From a checkpoint of a small mixture-of-experts model trained on Wikipedia.
Size: 11 layers, vocabulary 4096, 20.8M parameters.
Experts: 192 experts in each of 11 layers, 32 SwiGLU neurons an expert, 6 picks a token, a softmax router.
Below are experts of layer 5 (counted from 0) of a mixture-of-experts language model. Rows are named router (the router's row for the expert), gate (a neuron's input weights, with its number), up (a neuron's input weights, with its number), down (a neuron's output weights, with its number) and show model dimensions 0-95. Each number is 500 + 40 x the weight over its row's rms, rounded and kept within 0 to 999. Numbers have three digits each.
After each expert's rows: a language model's description of what the expert responds to; "comes before" lists some tokens at least twice as common just after its tokens as in all text. This comes from a sample of Wikipedia text that the model never trained on. Tokens count by the router's weight.

# expert 23
router:490434546557460541483479528520476575503512560504468512482527498590460433456508512550559492516405500504505481531540465486525536480523420478492422516537435488473558485528508508530478507435512487511573507495611455584528487456544438509502448491488486479521491516549551460516536577520535464511
gate1:488465518456511489449444505522511437484450514518510533455595447486466543523566589490436435460519544493484471547426488485599446469502522447446519508540493469463540532513538477534501559451484484413537497452545468466524478487515522519453486464555494527493524496496410529543512470410497489531
up1:486514476520526523478557488460519538457520446475461501564414582479523557497418439514508534482492463484514472443494496413488548547491531535565520513476525505554424502427511501513494475452497554578480436451476548471514525545497460436532539441491505474485521546533602502447505527541496483555
down1:472592501563510611502416481540480540493483504543402497525505459487529569568482492474491551536393471505501486535547446507460564515496483514529503501487505491530429447493469442522514446509541576515566506557440509484434518502487497477508554475486505508480458542567532527504483497449541499530
Description: Digits in tables
comes before: " |", "0", "9", "1", "5", "3"

# expert 28
router:497466541510498431537506500500515473449518514569481472561519406545538506506505489537475467586445519508411486468486456416487504549487485515580465534480448457510493534469457533515461492501474482404516450488441554450475529512487499581513511446544398452481532484495483476471528572504470518447
gate0:464518521425474511470514537470473528459450502453481558466482521574488498470471525505508484466539433483445492570488510460511441496593521464516575478491515491507428555486453518407468433527538482518485464532553578552506479457518541486458499629566489511437520504519500535508538504560467503502
up0:522511516499455494439504533463423504436451482490451508462499455565571540482494480483465434523553548563469490508539421479507458492554474538506513474471476458547496538472479538421520553551482427461508519516495578553490574477483503526480511494566475481482516507448469575503608471558470535455
down0:463467485497468457453525465485547454458567477528487495539453570441503550505418481506523485469440530536514516535520533425529487472438519497443603571553464564527534484471473462477457425516554507537468495493507554488516492457472518429538553484436527486491477571510463504550527504467441448446
Description: Sports and institutional words
comes before: " in", " to", ",", " for", " the", " by"

# expert 48
router:538521570534459523525475511538490523518482477433481416562496505588485504484495478518541513539477479451533598546579512489517514473381500538468514545504439469477518464530448508463535483487606505509482511464490460457400491489479486462549426534534549503517511461497507499437523443501482474459
gate0:455511461452468463477536475562550510452479554490529517524543524456503529516450531480502536551519464576494431495507519555467558521480482450504535472480606477428502611520430464534518538477490531558537429516486486464531555520525515567454535469542507496538502436488506528537532543485470581444
up0:450543498451449485527468529551528561502476465444479433481512481504513516559401489515483539529494415547510480473502432477531440487539516472523552453524487481528533552478479388487538513454545522458433454487426492422476451544471512547493444507494496539480553451472419490443506536513486496460
down0:560518556545532556484560468558536508547443472550535563528508540586501485529544467467548603472425472503454506519510511480508487511502511488535515543442476519459449487468548492532500467515515458536418470483521533471442481422475521567591465432542500489442482513471563515487439497516517544491
Description: Number digits and commas
comes before: "0", "9", "5", "8", "7", "6"

# expert 59
router:453465550488498546544534491485491457541558503512486507424440477554491341460527442505522538505507505480552532579490499494548523495535456441508497467488462520473517426545489491486489501538462515494519468532541466566454538493423511578512475502507488456505485486474495454535541445540412430456
gate0:494499584485555503514526523414487554486546482461520570525547453480483464498550470476485572471518499534537503489538448541504546487495438508486530510526523442525540505511499507524469430510419417537489475539463564571502430510509507510531410500461461430563482495526436553458471563478481477571
up0:461521576444543497467545487400498558466546471447491561482530469466500508553546504466555537433533517541510398471559473451503524534510474510477507458548537532500515510484516430536478442470453435495546500493438518448514442508532479490545427509494441483559471490484470557434527510471459515562
down0:472463524498600458526493459468479500425473574528513591477511495487475535516535461543493481534490539528439543551438516530477486453582469493549475514536509507544500583477508463501527476600416549493452503520534496532478543502486493476499533534510530583509500467479455521509584486479501611508
Description: Line breaks and percent
comes before: "-", " |", "|", "==", "===", " |\n"

# expert 35
router:465528551560496528516506483421536504537548439530592536528499450596541524473479525566527525441509479420498540514476425482492485472504474547471475569546526492447534460513477544420494499513482525522475484525479563529459451586451537516516506568479424493499527567501497499519440482485472456453
gate7:497609454474517530547498543447513493485504568486516464490443562519508513534496512541487501530487470509512484560520519519448439591487517556543448491558520451525513552497588485549491548452493519455486459467425509479510566532480519576518500469606600478533499473518547501483506536559479492458
up7:524522494517487511475485546454540470518479549424510506510526577511515505541482493473521541473500475432506454501562438511525437441510574548481494470534488480531531526472497490510454501476470552506532474452469542430481440481522477574564363531583525471568519496500496419532425532513479540455
down7:503473562491495470509472514492525522506508472499482560483427442462438568582516507523513429463470507564501507473524471506524566486531460502471505507478493454487453483477532541463490517554439466550490480467528480511511467532534490505541499453537527497532590540498549537532604559649503568553
Description: Determiners and numerals
comes before: " the", " ", " years", " season", " months", " first"

# expert 61
router:541450590547487514618508528550551574446468520530470518540445537547557460512451534608523458526445553521491556496522552533426500449472479481484517489464510490498530456485451517450509526513542452515487479524499522478454512515452442424483474533516507524493545466451443501494495532507533540568
gate1:425508478500430467472461513517376546472508504505566505512517431549492452498563516453450482575511533504619488445540466519488490469499513505462534464448459483569457546486556542580460501508487507574464551510503531554554483488522502529460474551537441521489459447515469511547495481480504503484
up1:530430551556562479537516512535438439462469483510500511489516533463481491445477477487537526511509507505456541481497520473492482498535526413514562491549500529536529493529440418487583559457417451550490492577569510455501553472432460483560460509458502530480582563512442552463452489515496539528
down1:524455538441565554567513549439566513502522403451582476497489507501477443458546509548524473537553465496499523513470475510492533473523488547529545558412529486556534445533490516567524484522569430477507536540494530450496504488544521475496503421499564422508499483501481452525501450554483505568
Description: To and modal verbs
comes before: " the", " be", "ing", " have", " a", " not"

# expert 5
router:558562508489526418486490541404487489476543470564539524471486514497559494460459518549525478505546550522459531525480475487583544489497550481463479486543512498545536505507536563500517538551480452537503525484526550385443528483498542592470522400550436485545493507530481489454554485471464519458
gate0:527511434458507573467514420471522367515467480551573529494576449416524485559471464508472510576488471480552421482456473559503492489551479488486566495488460491482466473448499526560462496508552511491460501498498465561540464517546505525556541461553470482460481496534485514551459462479470534524
up0:493497405441497509526515471527519477478475453486511471447445534481504507522506431496442535498461474471439500554459503492480578460586497389442605533485480556565508523525463559568586520528531498511467525524563477540525480528528505449488569441473504491477485509506512573482476502488508550514
down0:489401478470549469498480521573470543500461488495505447471478506491471525570538528517516540533443562472503490515551474472456518501565491509433563565534504542552486528505410516493521406493494525493479530428515544541512455443545499510494564467523543450481545437452533418539461564524525550507
Description: Directional and motion words
comes before: " of", "ing", "ed", " to", "er", "s"

# expert 2
router:417481544528466468514477503505448477492493529523471473436454459526517493464588523435468602578429502507546485581596538544481526447545494498512498511517491513472531497513459511468503550495500514518525472475520548494467557472405523451589454535515492465489470483469539505569558542518498455451
gate1:554481559508494488524412485507488518503501596470479473477527567525534463476526507478461503508489599508488485504461562528489519482488542459441535545431479469460491520483490588542511468460514513532502503483487505551520469478477530470464484469552509481485450545568494448643469455503602570478
up1:468479467492518476443563537497542499514510427484517559528497491438430546493478504508503467447539459477505540491541473450472503527471489534500478414532503503539512548503499418479513559522434526444509447525461484422507514533527481485529461493475480467486542422423516510367517473543444409550
down1:547529591487503546487470563543514489450496506533451534505466530516553442490525490529439477568543542486487479493435513503470513492489524545507485527509461480524411402514533482537528489553573516491496508378570469528487529470453531517500446494521526426523514556561555572509510446496468446472
Description: Digits in coordinates
comes before: "°N", "3", "6", "7", "5", "0"

# expert 8
router:544575509508530518517472518436529441418434466523534540556466504420461516535484414585503419525509549492544490546539482479437525520524495548482550526519455447518513481494435478505438458520450463459487501522459443492484475575467525495523500533548448519501509617492462487526508468497482540469
gate0:447485456447480474460632448567478503467468520413446496503514501519449466519443491507482464525481420525510431481540555537444541513509553506579582546498501494454479521531478477503520564496478559462503452475475515471484533492494517510462483582470469525506505522502596502573546517531541529492
up0:475533469505506459435529473526449490526456500422483482480517503515465559480464528525501437487476503591490428479538671517451465523452596512492545524481454445510456514484542481504491474511516554481506463466479469483490548454504455495459431536483544509464438537518544536493577504521499538511
down0:539519558536506449475464516501542559455482579547572418526495542465445512475497517479576434471555482460486473515442467515515586489453472451483417538550502529507452554494493438546456541554489486520443537499505499511531482488510536474534415440526452477456589513522486534501499491562489490525
Description: Mid-word stem pieces
comes before: "ed", "ing", "1", "ment", "2", " of"

# expert 20
router:548523476583401499597483475518415498553480459579495489554548424565558484468460490486532503537589474568540473506512509455519477529523530514496498487557474548477470533496472502463497485532514481545562505503515547460586500457466527514483459501505444497460551483515474503427517524432496526450
gate0:528510573525503500538472597502510506466444493448488468508500479528495501488566455500417572511583525477482490530580528535526518464553480487457455515483478513429456537550451540484488422525493563515484435479521471566444574522526488507510491508434446536538480508534531458520519499496493591412
up0:377470505536511524507546496453483539491457499518548487460616448459493536533538527526525482520551522471491512469502501554505560481440536474465577576498554513443391536460571527528443527452508554483577571481447482510479491509527529509471545555522507487504466439480494526515502490520519503486
down0:502537442460503517484514511479532512444477526510566502542500485489517500449534471471514472491499463481483477517451511525448406524421488456496554483508557474533483568471444531493456534507438463536453527490491463582519445431509525590510460507431468406516502415594554474473473476543497562475
Description: Table cell separators
comes before: " ", " +", " Succeeded", " —", " .", " ±"

# expert 62
router:557462555524506541522532521498503428514515493507475470521519528590547455472507556546534426517496541544538469454419481551526515503439512458550527460497440428480540464486608506559483469563545506460458491460537538569524519451469463524469487462503407527483534549530497509464520456509490472440
gate1:524492563578517542523436487496517503468513503461516525501511494516500477462526487529540515434461461474519452496512539546546562491483508437459635458416416448505522414483444547513572460508460485490454537434479503470491475527448494428553486518519521518454523574485464458545492494545484541509
up1:495522490512445498482541600402555532459484564526563487504503483497446519501504542470486561464550417511506606508511439537560457525520475493509530543496495528531515555489536417449446471468502526460535489528463522530459484477549571498504459457571530464542509427497452499478512431521458510506
down1:507434481528480476505444456539477508508483487538446486458411473531515476456480512480454597559492465521499465505489505540461482452516466529446499528432485505489469422510534549537489496518500567481519509466522501463468518547487500515604553542439490501416558526566545371566505515481537504478
Description: Navbox and table separators
comes before: " ", " No", " A", " a", " P", " D"

# expert 16
router:448519532493447505495519511501506498501572507546509536561545486634573361491552454502451490486536496445533553484561514449526548441527488515479484490517508493483541566466454543507535463437529491503537456549550443475490515471456503521468477539454503489491535410497489487510508556468473453474
gate0:434488492506541574428506480433464525501449525508519436426466499469458556485515522466420470510491516500480526564447502475489419554503410493512550481437533497505543482469538504530465534466491507485512495408486524492500480545547466449536528506532488576540476551460551480426503404551523535527
up0:497558478505478456516494527437549447464491513490574473453557487482498506472528508510518490484481491502467507535494554545473446461502522451510498427469461462516518441457462462407527494473524521433502506542419457568454472453478502498579350478508532538527448537518563462546515504503464490430
down0:582529492491523550486517548491517519496470526523475443504497519511522513510541428475475490546515477506564465562568578560534474507440527488467479455539447561498507433516471491439572545467576494511514498497546453508570498435453562474433455480537554450530510573516513424567523513449512485469
Description: Score and table separators
comes before: " ", "1", "3", "0", "2", "4"

# expert 32
router:476466544507512545555563527488519497501543524519585537511504530541562471434492490517512587507437471521544547500435540468529489554459504513489498477537471448448556423575442556553550500535498407518459525525532564535530543520446564532559510527479492444496527511492590526515501480470471521481
gate1:469453590454483569428494461471591481500469484490504456542538474487500492452481520472467529468541530518543478518508471468500448432495432517509437566550569505472462519443474444494471504486502494485569514421551460505565454552510476486514503444492472565470510541529481394559483475519539494446
up1:432530435498464515509445433507515539453562596546509533514422494492473492515467521488506427452506511464545453517524475550505438467569496509561572475461492551518516439520501547477464469457508471481505542538514534459495489500486500463503415489395490478494501461452555547500497420554546517564
down1:487502469454472449544507608519485521433561488441452550470465526466461428517518476584487471490470519503476594479455512496489514471528513572455492566520532495434520452496560474453553472513502553467515582451501508464400551435521541474550540540497512476506451515484526535461464523478502480517
Description: Comma after dates
comes before: " ", " he", " the", " she", " it", " N"

# expert 60
router:557448486547472485567495428462470510468490531415534549559509461450502516525450434485526534508478545479549475473454468451516507556493544581443445455548496504560504608509523484451423536549492525502469527497517526480468450500531481530485522560536466480530462564490532533518559575438513507488
gate1:460522513404540534428486483518464505494555522512491460520540441544429525458541590517476511403542447507480507529514529461493501508592512467510470483492517491472492476440445483498428477523523629492545538512508474480462504447542507552416463536452485519543528483514494482503529494592516488491
up1:475503541523522484593508473473564536503504464504505491463540577490475448527481455441504504556505521450416560529500493470517499533523503512534500428585520466430473476431486507524561466527503506544567422520461563476438527509469551539494501456490511480435521512553423531517528478546545598499
down1:527479499479489514508506517441584510541490496448519469449552491491457503535555498465555462509472505500515549466507486463573481577492510528540598494466444530485497519422448540566473506432489485533445459529492461526458471580516488568544582519531496518492528513570507462556440470501580569458
Description: Agent noun suffixes
comes before: ",", " (", "\n", " and", " of", "is"

# expert 58
router:464517526577468501468410450472538484541492508437471441492447491574557530506518514473559540543465458482476539536552467424526511499479551490547493499477443513550487513460572446497490589463497555568467563475492418592463488470438510515495520483524436479560482490503465498470532477503547498489
gate7:496499509544488507555548517468399452521498487467525521467435501500541468538536423469529534536498442522532515606557503487442534517560615581492471483525517551447555487480479510438495477586524481552469517547489533506455492496450505465538482485513478448515468562555513572526471491487469476475
up7:543474449486506521434521417506441488525488467533535478545492525443485542477461526520499481533494525490505480482455487466454463547512528435497499469475500413503521484499533449558485548426435490536587426503478485559500550486501535547561542423564469518384527549451494453520485484556550470519
down7:520456436514467538529507461531565531511460495501469486479532559487448485581447534552459380509541573434402495501441524499431468478495459402498551470518554521500476564522487433503493463471505474433534480513432546519492530500530486485500484464510480530457519509495438497413520501518510496487
Description: Digits in numbers
comes before: "0", "9", ".", "–", "8", "5"

# expert 9
router:495513484544428497512541507489487553512525537559531572492537521568520470514532490520508566464445508538512493544539469469493538587482426507543503458521487468463508509489469512478528526512463515454529474473459578489590515491501511568530488476518493412553526378507515550467510596493415507439
gate0:510495524502504500494479634470471519459457515484478527468501431486490555590562508498548553512536476440515438561545489512498512439536456543485515515444469488494477580478480517380495436500572534471444502520515484468523525453481570458447506509468510503477512507523599483459534494457484542486
up0:515497559455540481471526467557464468482488492474477483538477552509489484460499489547469504539505490489537447570473639508512441529592521443511456496528517457535519452499457522577455510485477500567549459393507477558464415461502493474526460527479494493478463525580513500517463535569496542463
down0:449518533477564423503532561472483547536521459440514560473524483561514571500494493524528502534488428488501513510516473552531460516452533538471529606550481436501538495510493415562437485517492501514558562436529546484430503454432484472539543439519495518595534518503491480516561512473517493536
Description: Digits in sports tables
comes before: "0", "2", "1", "9", "6", "5"

# expert 56
router:464465443476448494585548491517527403533512505530501544570491421617539426525470534563572445548484494490555517447501491506488441474515524541535513445477531476527539528469513476527469453547518482494524460565493548539471481567501485531487531531441483531459476550517478495474556438497550506481
gate0:566559488545549469481447518483498496570540529431491522539421469498463472566495508505527505515445531434479580481549501480514599450501563489491414483503490500551506481541502512500427468505470545551516475465476523560574537471590520498465567518442516449497494546475565532521474463482480490535
up0:449477491473535518513484495480503491553553532496486568482430492572516476557498482533555518564461472495488520556460505508507568444501588468463440486525501522585545471573507463464496469481520517500492406436472488547486539536520480475440576495439493508443527506521507495614494514493570569505
down0:477477523493457507527517515454562459486535609511487567517555484561564438481521528386538508574536485511533512552504472458503500493537492411535542472487487464547466524529523483465446544521545461480477549474539503520499482448483449547490511521444485497548587548562426481483492485438477525547
Description: Dashes and colons as separators
comes before: " ", " The", " A", " \"", " T", " D"

# expert 19
router:430501500453472451520473509547534417495472517457507527579498495557425583522490483579438495547463506446522571512509552449532528522474556518444563549447548431517555466512494474532564502528525463491511528511497541540472489505488508515594483521444491498415542528484448471469513489466458548495
gate1:508516526527503556506487477456515533510515433422395473557515426505517455507461483483522597535537553530516414485487435529582498545516529473526506503582535494517495533509529528524444470515458530505468474411519445475544461518566499476463532547483475589510483482450519537559509540494459532464
up1:614480540503464476518470544506540476447446488549483426498503546501545541556531518491516428456498469496488522471504480464445503501514504449496473580467491496466455497526451453496474578540479470458561506577489464474510556543447504504515463416552537424520498449545507440492513451465580441470
down1:528536475437402524540504511449513478522516432530430485494469520430554465473573537456503428493520497536533478483545486511497494489618493491516417519509543518472425450509452501542412530498517516484559429510501518474545532504482506488514477483567469477517430436441507517464528456507497434469
Description: Clause boundaries and relatives
comes before: " and", " the", " which", " but", " he", " who"

# expert 29
router:438428494436459560560561500481490494442521483557523501530505541597549419509468465462521490470422528534529495490503516419561517468499532536420479473524407446550536420459512456494530460549507518454493497504470527533461473532513460514529527511525473525485559536499519485531588509552496511514
gate1:537477589460512480493520560494534443499559470501445487472527515500550534537518535452556437499482522398465560479466428497560562469535567531460462584518467545465480520445443567492427490562525513437502515482471518448469486516430512491531492566529502545500497512509548546489485460481539462524
up1:472505483479448582566490476446456472510514470503525467488384518531507486476473593572540526480478490479544452520483528472532461449442553462441506463514488434516488471496475519422552434475484477449505547499530443382486472537524509550493482460499518525445531474520537460550481483428465512481
down1:467512529474417467494516520428486494500543455526451520490478555381490508525481485441459522496472550617483486538519508465531471501450479416557488518526460466443512510487501446552504465477466516580508539526568484499494514555525497470481536516457456567518529472472431478493500560517464413559
Description: Dashes, brackets, slashes
comes before: "1", "2", " List", "N", "S", "E"

# expert 38
router:546528492521482429479374495460503512460472522532490509512434522458503502521486511485522485546519535458540485529423465503462516453556443510389490520492456417526495560465483483514442531511537466490487506508538477478548495488482467496560538487475503488445505515599442435458508509394578528515
gate1:515536451494517574500503491440481546451430534551468559500539425476500570480488539595504496467470514458447459530449481481522424538462468485505454491470518512485474489475512439583505497491519498488399501447467439563461427516562534489468492553522518580467521560513509455464460547485524501500
up1:492482489471451425475479539430507525461528513420527512510460490522463507474516559488463454475576513539537444452518547479524460467495559530540458503491492412494483534542570545398501457521502478533480441458525507453486490582497546550493461449465486508506448431548530562537572515431525475508
down1:496433504517486424536466509439493480501561525457485522515505521444489513555571521477524498458487459504575517452493507528466557502464505516511508425494427485575495432410458504453566514479556547567443477508531469522486561493474507481482469465592518444567560479486519462461520552484483429462
Description: Credit and taxonomy fields
comes before: ":", "ation", "ic", " by", " %", "ney"

# expert 6
router:462400563510559438513603493496492468461550531504621485516494457514416565463454526547464466498450530442495481543533491438516503509519488506487509483477409559484461503505439498523478505428488492473490537454499447499469504560522491586464501452522470523485570516486476482493516520538553499524
gate0:481465478540508467557486475493490536457500448512474526486530471491503491452507458439462469505492464463478587499510476500512456499472569500475575554499490557548562585458504477512525563548504599544487371440543535519495532477562526476564453455446554494473569528466444503515495546491527488508
up0:505574474480434582406464501528476491564471544504503480472457534465460523507512542559475480440538535527501555500440599505492527529495442498568493483466528473467477467488483474491437472435499480451539499546464467449535508540432527471453610539500514448505496479459536512567480435477537473501
down0:519483485541482480569487438489448539505539440452525563512568502434519557510477544519482546536494494534517553508507509516515505500506453487596532511488525500513430514530522462484526500472504499541619486609468409500556504473486515407542485513525500506453459480467528535545488504504496525620
Description: Organization and place nouns
comes before: " of", ",", " was", "'s", "s", "."

# expert 13
router:466500531554434460489532536479482543439443546502499563476547474524533595458415544497517511500466483472552463467520423506495514472564559459596511498499476440518516576457517477474511533508470542465506499506420506483535460515403507511449493476440495487539442523568523484511585498492487532484
gate0:483538579515530531464466554532548473479448509551548485472553539539518547504451527462488497488414536527411455536466497541495497505520546497509532546500481451533594566548472546459509475508538492522513405442442476459479546548477583529544429517427512475560512459480503505511499505543545533497
up0:455462581532452443469433504520439498571512526513434553528537459503474498533488501545510490535534506508412440459568449536522575481492499509511517490548549435451512560524448502490497523453465540570496483520491463452513508566509468572495488536427511479492509510533432443540508506532546568430
down0:612542501493492496479456463478491476457486535526426486537475506480484559505457456538494482452455465507484510456532494506442541502453471475490495419511531536548499521560526523506550523531459484504499450500544463509472478545602518563533451396482515544521469450493403447416540488524543522559
Description: Places, codes, years
comes before: "2", "0", "-", "1", " States", " "

# expert 34
router:592495496442570530505499478494490476396463535500496513504523580451551520493543485486497492475529507439425513518400474536515515519449487464506481482466512513475508545554455520478544536532443443455452498509448458422526493549489499435530454467490463525529531435481406443470476463493515471575
gate0:462475463465491531510547503510451486487508476566519556495452513483455480556462444551481403527481552490466513535530487484477552462549485553532537480515492528575494542492477508530526453546431491441606472488501527451447534471523471501523528572566441520395452520457473529546539486525574495459
up0:472480510417465541506587523511450494497509454528493581471488494503560514500485437418490497451540535483508498481509462518464487485514469602476425483539536474462544565460541521479513551534486414567494459518421483518534507491539405478538466467530507527444466503508452527474512504550416454535
down0:481522534551466563544523542566544561449445490478488556558537522462505477476426493477509519511493538484448506475499515543474498484527515431422469465582521486590517486526530489516486475544539530460518442515473477398543506507522545526459480498587553449497440575452531518484455544543464458535
Description: Stems before -ical/-ics
comes before: "ical", "ic", "ics", "ing", "er", "ers"

# expert 26
router:580542465474470469488500515446473514496552432490530498457488456402501552491503494580516475564480509464560457434449478491415538531528550592422483512525388441475504501511443527527462544539504459480491438498493481474436514545496523505513484525490493474421512499544529487509541512478469495444
gate1:499477493504556522564490538558467492546479550558512513540466557515462421537484484491502534490582555527554558496505506446550575544503517481463434489472497516490553437487540462499472531461445556565476477559593500506536496496543527461409494549470442553484480548525531453531484577490536487505
up1:514479480475456522485488530484492479526594529548427508520459529498475468398557508415551539516559619504446520500546522546538484473413548512431495445552467525470509502465480602509561522478498490542425436546507508482490459490486494491448467487457438502501466545490482488507492489530482498517
down1:484525500501570506493474571582487514516473494493462482434514525498456538527419494417478516485474464525506543596536431489481539575535492575500498469480504478536514541512579491427560463561462515452520453473468507432523516475516412470465426505541456492520439514533485486497531522488464568536
Description: Word-ending suffix pieces
comes before: ",", " of", " and", " (", "\n", "ore"

# expert 3
router:579470519513536422526469454497475433482555534493464521549514456369556469459575599517546482500494501528509499561551516452444509525530503468537499533489476508513499496471500473535511482482497449443466474422509496451429486542528549520482530491503445515481560508432490574488558451475556500505
gate0:495485427486468553472497487518490559552469501398511529496480545539444499450438467505466516485514484530473544464487496533556518501459431586426531498521485557452532465503482578503539473481475519538532448514531483502525608540535410554464515484431505456516428549499478471541489485434493484545
up0:546490542472496446485477482432551529473525514519464483549523530391495440569576497447493451452429510470547553531484500554555505544602462484441482499524459521510535527505465457514453515495504438491457523545533481428438488495473470504505537458557526494512543421470446461563550526488526504513
down0:490490547483496461488484443494474514515489493433518483474499461520433472529457520492527539467549451502576545491531548369513490550476476559454520501486398519593554502528566490523502547521518459517466440470461546589510514498485462535552485526473400459471501452474526555485447465507516484494
Description: Descriptive words after copula
comes before: " to", " in", " of", " by", " as", "ly"